From a checkpoint of a small mixture-of-experts model trained on Wikipedia: 12 layers, vocabulary 19601.
Below are experts of layer 6 (counted from 0) of a mixture-of-experts language model. Rows are named router (the router's row for the expert), up (a neuron's input weights, with its number) and show model dimensions 144-191. Each number is 50 + 12 x the weight over its row's rms, rounded and kept within 0 to 99.
After each expert's rows: a language model's description of what the expert responds to; "gets" lists some tokens that make up at least twice as much of what it gets as of all text. This comes from a sample of Wikipedia text that the model never trained on. Tokens count by the router's weight.

# expert 34
router:62 81 68 46 32 66 44 63 64 78 77 65 31 47 48 50 55 45 66 57 30 49 68 59 43 47 48 39 40 43 71 44 50 54 60 43 58 42 57 41 55 62 50 52 46 47 31 40
up0:51 48 58 54 65 43 59 55 42 32 60 34 39 53 45 42 59 52 73 58 44 71 45 63 45 54 63 49 55 34 38 56 54 55 35 54 34 57 36 50 49 63 48 44 48 07 48 50
up1:24 57 61 65 61 49 84 53 67 35 55 53 37 47 56 67 53 63 46 62 57 50 48 59 43 48 55 60 53 56 54 51 41 44 49 77 59 40 34 43 44 58 75 76 53 55 54 53
up2:61 62 46 69 50 42 50 58 35 39 54 69 36 56 46 35 57 43 36 66 63 45 52 53 47 54 48 55 73 77 52 63 51 52 36 44 37 35 41 39 49 54 46 62 44 60 70 67
up3:49 45 45 70 45 51 32 44 25 31 54 43 50 70 55 39 49 48 53 53 59 51 59 61 53 34 38 33 51 50 43 43 56 60 61 61 46 87 77 44 46 55 57 49 69 39 35 45
It responds to: Sentence-ending periods, paragraph breaks and clause-joining commas in running narrative prose, such as games., complaint., ings., or , but.
gets: ".", "\n\n", "\n", "s.", ").", "\"."

# expert 51
router:62 48 69 48 39 52 50 76 77 62 61 61 38 37 42 41 61 58 65 59 38 47 56 65 52 63 62 27 43 40 80 49 47 54 46 60 38 65 53 44 59 46 76 33 34 43 31 24
up0:55 60 52 73 56 54 67 67 47 39 61 53 45 46 55 47 49 43 36 35 41 61 69 25 31 48 39 62 49 28 59 51 59 64 41 85 52 51 37 53 44 70 64 63 50 69 43 37
up1:59 47 62 44 53 43 49 69 53 37 55 30 46 41 46 33 63 61 66 58 42 70 72 48 43 66 56 44 47 49 77 64 50 55 45 67 28 46 53 50 41 30 63 52 50 54 64 31
up2:48 39 40 69 33 48 51 52 55 41 64 67 55 41 29 63 49 71 59 37 43 41 49 50 31 40 39 60 45 41 76 55 54 64 51 58 60 43 55 35 56 51 58 53 44 61 49 47
up3:46 38 59 58 54 33 54 56 67 37 56 47 38 30 42 43 52 63 44 45 30 66 55 41 37 59 71 41 49 28 37 49 35 68 61 44 44 50 52 34 73 34 59 66 39 18 48 48
It responds to: Line breaks ending table rows and headings, plus year digits after 20 in lists, such as 2016 and 2026.
gets: "\n", "\n\n", "2", "| ", " | ", "; "

# expert 2
router:65 60 63 58 54 48 41 50 59 40 78 58 48 59 29 52 66 63 41 58 31 50 64 62 49 47 39 47 43 58 53 53 31 36 45 38 45 44 45 51 31 60 53 43 54 66 26 51
up0:46 50 44 60 59 50 65 23 66 39 41 46 53 51 47 47 51 51 45 64 44 50 83 46 25 43 66 65 62 56 50 43 49 65 45 45 37 52 39 59 46 74 58 64 61 44 48 46
up1:55 54 68 71 73 44 42 50 39 72 60 52 65 54 63 29 59 66 48 62 48 57 42 72 58 38 51 51 43 54 53 53 52 43 48 76 56 32 55 36 50 50 62 21 61 46 33 73
up2:42 49 46 49 64 32 49 54 54 43 48 53 56 48 46 60 41 60 52 45 46 37 49 50 51 56 32 51 45 53 52 71 41 51 44 28 41 42 50 67 57 53 63 53 70 61 45 44
up3:47 63 61 47 33 52 46 51 48 52 33 70 40 34 43 45 60 55 55 50 35 50 49 42 45 45 46 65 45 35 53 57 52 75 20 52 73 52 13 48 29 41 51 54 74 46 35 25
It responds to: Single digits inside numbers and years, like 1 in 1947, plus word pieces inside names such as Ink, O'Keefe, and common nouns.
gets: "2", "1", "8", "14", "l", "16"

# expert 59
router:53 49 71 51 44 47 40 48 40 66 57 70 39 36 41 49 60 56 66 62 52 49 61 64 34 47 64 40 36 39 38 48 39 45 50 41 51 41 58 45 55 72 60 40 38 62 48 33
up0:63 36 56 51 56 34 44 46 44 65 74 54 27 31 47 29 51 62 68 44 43 70 45 52 42 36 55 44 57 56 55 57 39 38 42 45 60 61 42 62 51 71 63 62 48 46 48 46
up1:32 44 72 51 40 57 77 45 53 61 50 57 62 63 33 65 60 54 58 35 61 53 65 43 34 56 31 39 43 57 28 50 53 27 59 57 76 43 46 59 54 48 31 50 44 66 68 50
up2:29 51 62 48 68 47 53 39 54 57 45 69 41 58 24 46 65 49 35 47 72 33 58 62 70 29 46 49 53 56 57 36 49 51 43 34 59 65 53 55 63 74 42 45 46 65 54 35
up3:55 59 54 67 56 48 47 43 57 69 55 79 43 51 67 48 44 51 78 63 49 55 56 53 25 38 84 42 23 42 34 54 52 46 58 38 39 47 37 38 50 62 57 58 76 63 50 47
It responds to: Digits in census, area and coordinate data, e.g. km2, population figures, degree coordinates, percentages, addresses.
gets: "1", "2", "0", "3", "7", "8"

# expert 37
router:59 46 56 61 50 61 14 47 54 57 62 56 41 46 20 39 62 52 47 75 42 62 77 46 51 28 38 37 26 36 54 28 52 54 50 45 48 41 65 47 66 53 55 47 70 61 27 23
up0:52 30 60 81 41 45 54 46 40 50 66 39 51 43 36 42 68 54 70 59 48 61 36 47 70 75 53 36 44 22 45 41 38 44 82 32 67 74 49 60 59 57 56 41 34 51 48 42
up1:39 55 41 53 57 49 41 52 70 21 41 51 46 55 57 28 35 56 35 60 69 50 65 43 44 52 53 67 44 44 65 41 54 67 46 73 27 49 45 41 53 37 45 52 62 41 70 75
up2:77 36 66 50 63 42 56 25 68 71 57 41 60 47 39 41 58 38 62 73 42 50 61 56 46 46 74 53 53 50 52 53 39 66 46 22 43 44 44 59 63 63 46 55 45 49 65 51
up3:59 43 50 38 61 42 54 47 57 67 61 59 47 42 45 45 59 81 57 50 81 50 37 43 51 47 55 67 47 34 41 46 64 60 45 52 70 49 58 45 28 54 30 51 52 49 32 51
It responds to: Closing quotation marks and parentheses ending song or episode titles in tables and lists, often joined with a following pipe, as in ", ) |, " (.
gets: ")", "\"", ") |", " |", "in", "\" |"

# expert 58
router:60 57 61 25 50 51 46 67 45 66 56 48 54 32 48 39 57 59 67 50 42 52 59 72 41 56 39 25 51 36 59 30 54 51 51 50 38 40 42 49 51 41 58 41 60 72 38 37
up0:41 41 41 56 58 37 38 47 43 50 40 39 52 48 44 43 48 44 46 64 34 32 51 59 32 44 48 51 48 63 47 42 33 60 29 51 59 45 61 62 42 81 36 39 31 67 43 41
up1:58 49 45 63 38 28 71 53 54 38 68 53 42 44 36 55 26 52 61 51 57 62 46 38 31 57 59 51 51 70 53 54 63 25 48 58 67 49 58 27 62 66 61 51 49 33 55 57
up2:53 59 87 48 51 46 62 33 41 42 66 41 59 42 54 70 42 50 53 46 46 49 26 58 40 46 43 51 40 46 49 52 41 56 55 37 45 42 36 76 82 49 68 44 57 42 56 28
up3:60 46 53 39 30 63 59 61 51 41 47 40 35 58 45 34 65 52 40 50 46 80 67 63 66 54 60 42 35 46 60 28 40 55 52 69 57 69 52 56 43 29 45 43 58 71 53 61
It responds to: Inner pieces of proper names after a capital, such as G-mb-H, Hez-b-ollah, plus table pipes, dashes and number fragments.
gets: " | ", "-", " ", ", ", "–", "b"

# expert 48
router:67 73 53 46 41 56 48 62 60 41 53 65 49 29 27 39 63 40 60 50 30 56 67 54 41 50 47 43 38 44 53 45 52 57 62 27 38 41 63 38 67 44 63 49 45 42 34 57
up0:69 47 41 59 40 56 39 37 38 51 69 67 45 35 45 43 58 63 55 46 69 42 63 54 31 35 49 56 71 51 43 40 59 56 63 46 36 49 46 28 57 39 40 36 41 58 52 79
up1:59 43 44 44 47 71 57 45 46 58 60 59 51 42 67 51 67 57 51 37 49 55 18 59 65 44 47 39 54 56 54 53 55 58 31 50 67 62 65 44 38 52 59 59 71 36 47 37
up2:45 43 74 36 64 40 66 45 61 48 52 60 51 55 42 45 41 44 62 32 42 63 49 47 41 68 45 33 33 50 59 57 37 74 61 47 50 40 61 23 58 53 66 43 57 52 59 54
up3:73 52 66 50 39 43 48 49 61 48 49 70 71 43 42 55 55 50 77 58 46 51 75 59 57 39 55 35 63 39 46 50 29 35 64 39 30 62 60 51 41 45 68 43 27 60 40 61
It responds to: Tokens right after a line break, pipe or period: the, in the, at the, and name-initial pieces like Al, El, Val.
gets: "l", "\n", " The", " the", ", the", " in the"

# expert 1
router:65 49 62 33 54 51 38 58 55 46 69 52 57 38 38 38 66 67 65 35 52 41 36 72 19 43 19 55 35 51 61 51 45 66 61 56 52 46 49 36 68 43 83 35 53 44 55 48
up0:41 55 33 58 67 49 54 59 36 52 55 64 52 50 61 46 45 58 33 34 58 43 49 53 35 58 49 36 42 55 65 47 63 46 40 69 46 57 41 53 57 30 57 47 62 50 62 56
up1:60 73 48 64 52 54 45 49 59 39 43 41 55 51 49 18 64 59 50 46 71 28 57 62 60 62 70 45 53 48 49 65 46 29 66 34 45 63 48 57 71 39 62 39 69 58 72 60
up2:49 52 43 42 64 59 54 55 54 57 57 55 58 42 32 29 68 61 54 44 49 42 26 54 45 47 53 69 45 47 37 55 59 40 55 61 49 45 39 64 59 45 80 54 31 53 53 49
up3:57 31 41 53 39 60 60 48 52 56 37 37 67 49 65 30 61 64 41 56 69 57 70 46 50 24 57 51 52 30 32 33 52 52 54 42 38 57 54 61 48 79 68 32 56 49 53 50
It responds to: Middle pieces of rare names and words (Mes-qu-ite, Aer-osp-ace), Markdown table separator rows, section headings like ==See also==, and " and".
gets: " and", " |", "==", " ==", " R", ", "

# expert 5
router:48 60 64 57 38 49 44 50 60 58 63 63 58 31 40 37 51 49 44 72 18 54 72 53 52 42 34 47 52 46 70 38 44 55 45 24 50 30 60 39 44 53 54 51 53 57 46 62
up0:69 58 47 58 61 30 43 57 51 09 39 48 74 65 42 54 62 42 51 61 42 60 60 62 33 42 29 39 37 41 58 56 59 33 40 43 45 41 29 76 46 57 55 37 69 50 85 71
up1:53 43 65 44 57 46 55 70 58 54 55 39 37 30 36 58 31 44 44 66 56 43 51 63 65 45 63 72 73 39 61 38 36 49 55 40 77 51 45 44 41 45 52 51 50 78 58 48
up2:43 56 67 34 51 44 56 50 60 62 54 65 52 67 56 44 31 43 30 40 37 50 50 42 46 73 48 55 41 70 52 47 53 70 50 47 41 59 38 47 50 54 48 60 39 68 36 47
up3:63 48 47 66 30 49 37 64 39 50 54 66 27 59 30 37 43 66 44 46 48 56 53 56 32 49 48 40 46 32 58 70 32 55 32 37 41 57 77 45 40 47 54 42 64 51 46 45
It responds to: Articles and prepositions like a, the, at, from, as a, plus "at"/"ag" pieces inside foreign names, e.g. Carnag-at, K-at-ita, Mag-yarization.
gets: "at", " a", " the", " of the", " A", " at"

# expert 62
router:57 65 70 64 38 48 51 56 52 64 69 71 37 60 49 24 61 70 67 57 45 60 57 66 42 49 38 42 53 34 68 44 47 49 54 48 71 43 62 46 44 63 61 34 51 72 67 16
up0:48 91 66 72 35 39 35 50 45 52 53 59 49 72 62 17 47 41 38 46 42 63 68 43 46 68 57 54 46 62 27 52 72 43 81 49 72 52 55 52 56 42 49 51 50 46 35 43
up1:39 37 48 54 33 49 65 71 57 67 55 53 44 27 68 75 37 53 45 35 34 60 28 36 76 50 53 44 41 36 71 72 18 41 52 61 50 59 15 47 43 60 57 58 34 43 34 36
up2:58 61 71 55 54 42 31 50 43 51 61 54 81 62 58 33 57 66 82 50 32 64 57 67 56 53 52 57 33 56 35 43 48 59 47 25 51 30 62 38 59 60 30 66 67 52 51 45
up3:32 59 46 31 35 50 47 53 59 30 68 43 53 58 51 41 65 42 61 42 53 69 59 58 47 57 45 35 48 36 57 54 58 16 46 38 51 33 47 65 46 40 67 49 45 51 51 35
It responds to: Line breaks and commas ending list items or table rows, plus word endings like ri in matriarch, -ing, -ly, -ment.
gets: "\n", ",", "\n\n", "ri", "st", "ly"

# expert 57
router:62 57 54 47 45 54 47 52 66 50 62 65 46 32 53 39 63 63 53 35 37 64 69 52 36 47 39 39 37 29 41 29 55 67 60 60 63 40 59 42 61 48 59 29 52 50 33 19
up0:58 52 55 52 35 51 71 40 68 49 40 45 38 32 47 46 53 59 55 26 31 61 56 30 34 50 51 40 32 62 43 36 55 46 26 53 29 50 41 44 54 55 27 41 66 42 74 67
up1:44 52 59 59 55 50 34 39 26 52 46 45 46 53 66 45 46 40 37 27 37 59 69 58 45 49 50 47 52 36 53 65 81 60 58 65 56 38 75 46 45 43 57 54 70 63 51 66
up2:47 63 59 60 46 40 49 38 42 36 84 35 62 44 29 39 39 64 35 44 45 46 61 62 35 43 40 44 40 53 47 54 53 28 74 56 46 59 70 37 51 55 51 41 60 34 37 65
up3:40 30 42 70 41 69 60 48 47 53 57 42 37 34 51 67 65 61 51 49 37 39 51 77 36 48 36 61 51 41 61 42 41 54 52 47 51 53 32 58 42 57 49 29 43 58 55 52
It responds to: Closing parentheses, commas and possessive apostrophes after nouns or names, as in critics' reviews, (born 2001), editors' choice.
gets: ")", ",", "'s", "),", "s", "'"

# expert 21
router:70 49 63 49 34 62 45 82 41 46 52 63 50 43 57 40 58 84 54 51 54 59 57 62 40 57 60 48 48 46 64 35 54 65 55 33 50 39 61 40 68 50 66 42 34 54 51 34
up0:77 72 60 45 56 62 80 45 43 69 54 50 43 46 54 65 40 45 61 59 51 40 44 33 36 59 57 67 41 63 35 65 45 55 57 34 47 50 41 45 51 54 52 31 57 40 59 23
up1:40 49 62 63 60 36 45 55 56 30 39 51 50 52 44 51 49 50 70 46 51 47 59 33 55 33 33 46 45 61 48 39 21 48 49 39 50 40 77 51 55 69 45 56 36 33 46 61
up2:52 46 37 42 35 42 25 61 56 37 48 52 68 47 60 41 48 74 48 35 69 47 47 45 49 43 48 48 53 51 61 58 41 42 62 53 38 44 46 73 43 32 55 55 47 72 61 50
up3:63 63 47 48 50 41 53 55 69 50 55 66 60 38 48 40 37 50 54 43 72 51 36 39 66 60 37 59 51 39 30 33 31 63 46 31 45 53 48 33 42 61 55 53 61 49 38 57
It responds to: Word pieces like ar, er, é, ier inside names and terms in tables and credit lists, e.g. Nic-ar-agua, Th-ier-ry, Writ-e-in.
gets: "er", "ar", "y", "or", "e", "re"

# expert 10
router:64 62 70 43 41 39 46 55 49 70 61 56 40 49 35 42 53 55 50 39 28 55 51 54 47 42 45 28 42 37 63 50 62 50 62 70 42 25 59 57 44 44 50 35 69 74 30 43
up0:37 53 60 56 27 57 58 39 49 50 51 47 39 41 47 41 51 34 56 56 61 76 58 30 45 43 53 43 44 57 47 54 49 49 64 52 44 48 49 56 61 58 56 29 59 29 43 41
up1:59 60 43 39 47 41 48 58 53 48 55 41 58 56 32 40 67 50 59 70 58 57 38 58 61 44 65 53 56 42 72 57 49 83 44 51 53 50 29 50 64 35 36 52 64 26 54 74
up2:57 56 56 42 43 44 36 37 33 59 57 82 60 51 37 54 50 54 49 51 58 45 40 33 52 61 76 26 37 55 40 64 46 72 33 45 35 35 43 60 69 47 65 46 49 57 19 48
up3:52 56 59 52 47 38 71 63 46 43 40 39 58 55 47 30 33 44 52 41 42 50 63 34 36 63 38 48 38 52 63 55 62 62 48 33 73 20 70 48 58 32 56 55 42 51 44 62
It responds to: Forms of be and have after a subject, such as is, was, were, had, to be, plus mid-name pieces like Doha's ha.
gets: " was", " is", " were", "am", " are", " has"

# expert 50
router:58 70 61 12 46 51 26 45 49 69 57 61 49 42 22 48 64 59 68 53 33 59 49 55 38 45 53 24 33 45 64 50 55 64 28 53 42 26 43 45 66 53 38 38 60 63 46 48
up0:42 61 47 60 50 32 40 29 43 62 58 57 50 61 47 48 65 55 42 30 75 62 53 44 38 28 16 43 47 61 37 43 59 49 62 55 45 58 61 23 51 40 47 42 61 56 57 48
up1:50 55 67 55 67 63 48 55 55 59 48 45 40 58 32 43 36 39 41 50 51 63 60 54 39 46 51 27 44 46 60 71 52 37 39 50 46 60 35 36 56 19 74 65 67 63 53 65
up2:73 58 35 46 66 45 45 66 43 40 34 68 39 17 28 46 56 71 36 32 54 53 73 72 20 42 47 59 48 55 36 44 57 43 43 52 44 63 64 57 50 62 46 49 61 22 62 52
up3:51 62 89 52 47 30 43 60 47 60 28 53 26 55 40 59 55 48 51 73 26 44 42 50 40 38 36 36 50 64 53 65 41 66 21 73 47 55 41 32 57 35 58 39 42 68 65 50
It responds to: Possessive 's and articles or determiners such as the, The, This, its, that the, often in titles and sentence starts.
gets: "'s", " The", "The", " the", ", the", " of the"

# expert 4
router:61 45 57 42 40 67 30 55 68 65 54 66 48 42 55 52 62 45 52 58 44 53 54 57 44 50 36 28 45 28 55 50 63 56 57 48 64 37 45 48 57 31 74 45 46 55 38 40
up0:55 40 47 50 36 52 49 41 64 44 53 70 70 35 61 40 46 48 65 68 60 49 43 58 64 24 37 44 56 54 48 34 72 67 61 54 61 54 50 49 55 60 78 74 48 54 54 35
up1:71 58 55 48 66 54 64 70 48 44 60 54 42 58 41 50 47 44 39 16 24 49 62 40 55 51 35 24 60 67 39 70 55 74 25 48 30 43 58 35 35 66 62 57 57 40 37 40
up2:34 44 31 47 34 54 40 49 78 49 66 65 72 50 61 68 66 54 50 52 28 40 53 29 45 67 43 45 46 52 51 53 69 37 62 30 50 32 54 42 59 40 56 55 41 58 46 58
up3:56 54 66 49 67 67 46 40 59 68 49 67 67 47 42 35 67 57 61 48 60 41 56 44 20 60 43 54 56 47 53 36 45 42 56 52 64 50 52 43 44 36 57 52 64 62 57 52
It responds to: Word-final pieces carrying a period or closing punctuation, such as s., )., "., plus some mid-word pieces like olog and c.
gets: ".", " ", ").", "s.", ":", "c"

# expert 20
router:77 43 77 47 58 33 56 74 58 63 67 60 38 32 28 15 45 50 41 38 61 34 56 66 57 43 53 32 42 41 62 55 51 63 56 41 42 50 62 35 32 51 69 32 60 48 29 45
up0:62 36 64 50 63 48 47 68 67 57 46 45 39 33 63 66 56 60 39 40 61 47 47 77 51 40 37 25 49 67 45 46 48 39 65 62 67 46 39 39 51 46 38 25 48 34 51 37
up1:68 51 62 69 38 53 46 79 24 37 39 27 87 36 29 26 46 56 46 53 27 33 59 46 34 79 37 64 49 43 73 49 64 53 47 70 57 41 62 33 40 61 61 49 53 36 69 72
up2:58 62 41 69 46 57 57 71 60 64 41 45 28 67 39 64 41 62 60 51 58 27 46 65 55 50 57 50 40 32 53 67 43 51 78 65 43 69 69 46 39 38 47 34 45 60 53 40
up3:61 60 65 44 56 57 46 62 52 40 66 60 60 54 50 44 52 45 44 72 28 73 57 53 66 66 68 34 55 39 59 40 46 57 30 62 61 40 49 41 41 32 65 41 41 45 55 52
It responds to: Table cell separators and semicolons before numbers in stats and vote tables, plus inner word pieces like le in clever, du in conduit.
gets: " | ", "; ", "| ", " for", "4", "el"

# expert 29
router:52 62 59 42 46 48 46 65 60 72 60 51 57 50 51 14 63 60 62 34 52 34 72 51 50 31 34 49 31 40 58 47 56 60 47 58 29 37 58 47 56 61 65 28 45 40 63 51
up0:23 44 46 64 60 48 42 50 60 71 65 66 31 50 47 47 42 59 39 63 55 56 36 40 38 64 31 71 40 39 46 38 51 35 42 71 56 35 45 50 67 49 51 51 48 64 33 19
up1:56 59 71 45 62 43 36 39 61 45 26 57 46 33 41 44 66 47 52 38 24 63 43 31 45 43 52 49 49 62 33 37 46 59 46 56 33 42 46 59 75 62 42 47 32 57 57 30
up2:55 70 34 54 52 40 67 49 53 58 59 51 49 57 42 37 28 60 61 69 58 52 58 49 43 57 57 51 23 62 50 41 46 55 61 48 41 42 29 46 47 61 41 58 47 57 60 52
up3:69 46 54 57 36 32 43 42 62 54 46 46 34 27 48 55 55 49 42 42 47 33 42 45 46 25 71 51 52 39 47 49 40 59 43 34 66 43 50 58 59 52 51 65 45 56 58 69
It responds to: Inner syllables of proper names (Pe-ab-ody, Cap-p-adonna, Cal-p-urnius), table pipes and line breaks in lists, infoboxes and taxoboxes.
gets: "\n", " | ", "op", "o", " ", "av"

# expert 16
router:66 47 64 46 41 45 44 76 72 69 71 55 42 25 32 27 56 64 65 50 32 51 70 41 57 56 54 23 46 48 50 31 61 49 51 40 36 51 39 36 68 67 54 37 57 61 49 37
up0:64 48 53 38 32 63 79 62 61 41 31 48 42 21 55 48 67 55 46 33 49 16 53 44 35 41 29 33 75 48 56 36 64 45 63 47 63 42 36 43 62 52 51 61 54 50 53 56
up1:51 58 38 71 60 62 60 32 60 39 59 53 51 39 59 31 83 47 42 44 36 66 53 38 41 27 41 50 25 44 64 38 58 53 56 38 41 45 39 32 53 54 54 65 20 61 43 62
up2:66 54 58 58 56 57 41 37 60 50 61 67 25 27 28 45 78 50 33 47 43 48 55 23 56 57 45 64 34 36 59 64 50 49 60 19 49 53 49 54 57 72 67 38 36 54 19 62
up3:48 64 62 49 49 42 53 43 58 61 67 53 51 43 43 31 43 53 46 64 53 57 49 37 56 52 37 52 55 46 53 47 67 56 33 51 44 38 35 34 36 33 45 40 61 52 40 55
It responds to: Line breaks in lists, tables and infoboxes, and prepositions such as with, from the, in, at, for the.
gets: "\n", "\n\n", " of", " in", " for", " of the"

# expert 39
router:54 45 69 51 45 61 42 67 79 61 63 50 44 45 58 37 68 62 59 64 23 57 49 65 47 33 51 45 45 67 60 32 45 51 34 42 40 54 54 50 62 58 44 44 53 47 20 40
up0:39 62 66 52 54 63 56 84 50 59 43 46 60 57 53 40 37 46 36 57 45 31 55 34 58 65 44 47 60 26 53 46 62 53 58 38 52 52 42 41 38 31 41 38 54 32 40 49
up1:45 46 65 39 54 42 53 48 45 73 43 40 48 40 58 31 35 52 34 50 50 50 48 57 47 33 49 63 62 81 73 46 54 52 50 56 46 39 43 18 44 45 53 55 67 46 48 49
up2:24 40 46 59 69 47 45 61 76 41 38 57 26 61 59 42 56 61 33 55 63 37 45 45 67 63 52 48 58 71 52 43 43 62 55 48 51 43 62 43 30 47 55 44 41 45 38 44
up3:58 42 43 39 72 62 41 51 45 47 61 45 60 47 50 23 34 68 46 36 66 51 42 37 51 44 43 81 71 59 48 43 64 63 46 54 49 52 49 57 53 90 63 51 67 52 56 31
It responds to: Prepositions and infinitive markers linking clauses in narrative prose, such as by, after, before, against, "ed to", plus sentence-final periods.
gets: ".", " to", " by", " to the", ", the", " after"

# expert 14
router:54 70 59 63 33 67 51 74 53 59 51 58 49 45 49 40 60 52 52 45 58 39 51 57 35 49 48 35 55 39 61 52 36 62 52 46 35 41 59 44 58 50 65 41 61 52 39 30
up0:51 44 73 48 62 52 91 57 57 38 51 46 43 47 37 44 49 56 51 69 41 65 46 70 52 40 51 38 50 35 32 59 42 49 43 66 65 53 60 42 69 54 53 47 21 56 36 47
up1:21 74 82 83 42 46 43 52 48 65 43 66 43 48 49 58 63 70 50 37 56 33 54 47 36 54 38 36 40 36 44 21 49 61 46 62 40 67 50 36 44 47 56 68 53 55 36 54
up2:51 59 65 77 44 66 57 50 49 39 41 41 67 56 69 41 69 59 50 72 47 52 43 57 60 62 59 55 71 71 49 56 44 58 36 37 38 40 32 38 50 57 47 46 72 67 64 46
up3:39 61 72 53 52 42 54 72 63 70 58 27 47 55 70 44 45 42 55 56 42 62 29 58 46 46 69 58 51 36 60 44 76 52 42 53 52 24 44 54 61 49 56 55 38 39 29 70
It responds to: Wiki heading equals signs such as ==, === and ==See also==, closing headings like History==, plus some prepositions such as during, through.
gets: "==", "===", " ==", "–", "=", " ==="

# expert 61
router:65 63 53 49 07 48 43 52 42 70 64 63 39 40 52 36 61 61 58 56 29 56 70 57 53 41 40 38 59 50 69 36 70 41 51 54 64 35 41 37 55 46 50 38 45 40 40 51
up0:55 55 49 43 56 54 55 58 45 55 59 51 32 45 63 49 39 56 79 79 24 65 45 69 41 47 51 59 64 49 45 69 62 32 82 40 68 55 53 33 58 47 45 45 54 44 55 47
up1:58 34 45 60 46 32 67 55 50 55 52 56 64 51 41 38 38 34 31 76 58 67 51 68 37 56 56 47 59 57 60 54 26 34 57 50 49 57 37 53 51 46 48 42 55 50 65 54
up2:67 64 28 40 39 96 52 55 47 39 34 78 38 26 69 40 65 67 29 57 29 39 66 39 43 55 41 46 41 33 58 49 52 54 41 27 75 24 45 44 36 37 58 68 44 55 35 57
up3:73 24 49 71 42 62 38 42 51 56 43 41 46 58 48 62 27 41 61 72 32 56 29 44 57 51 37 53 42 54 42 35 63 41 45 53 70 13 63 62 64 37 48 55 50 60 46 41
It responds to: Periods, dashes and pieces of transliterated or Germanic names (Ist-h-mian, ent-h-ronement, Eichst-ä-tt), plus coordinate numbers and prefixes such as Kh, Inter.
gets: "–", ".", "h", "ur", "-", "; "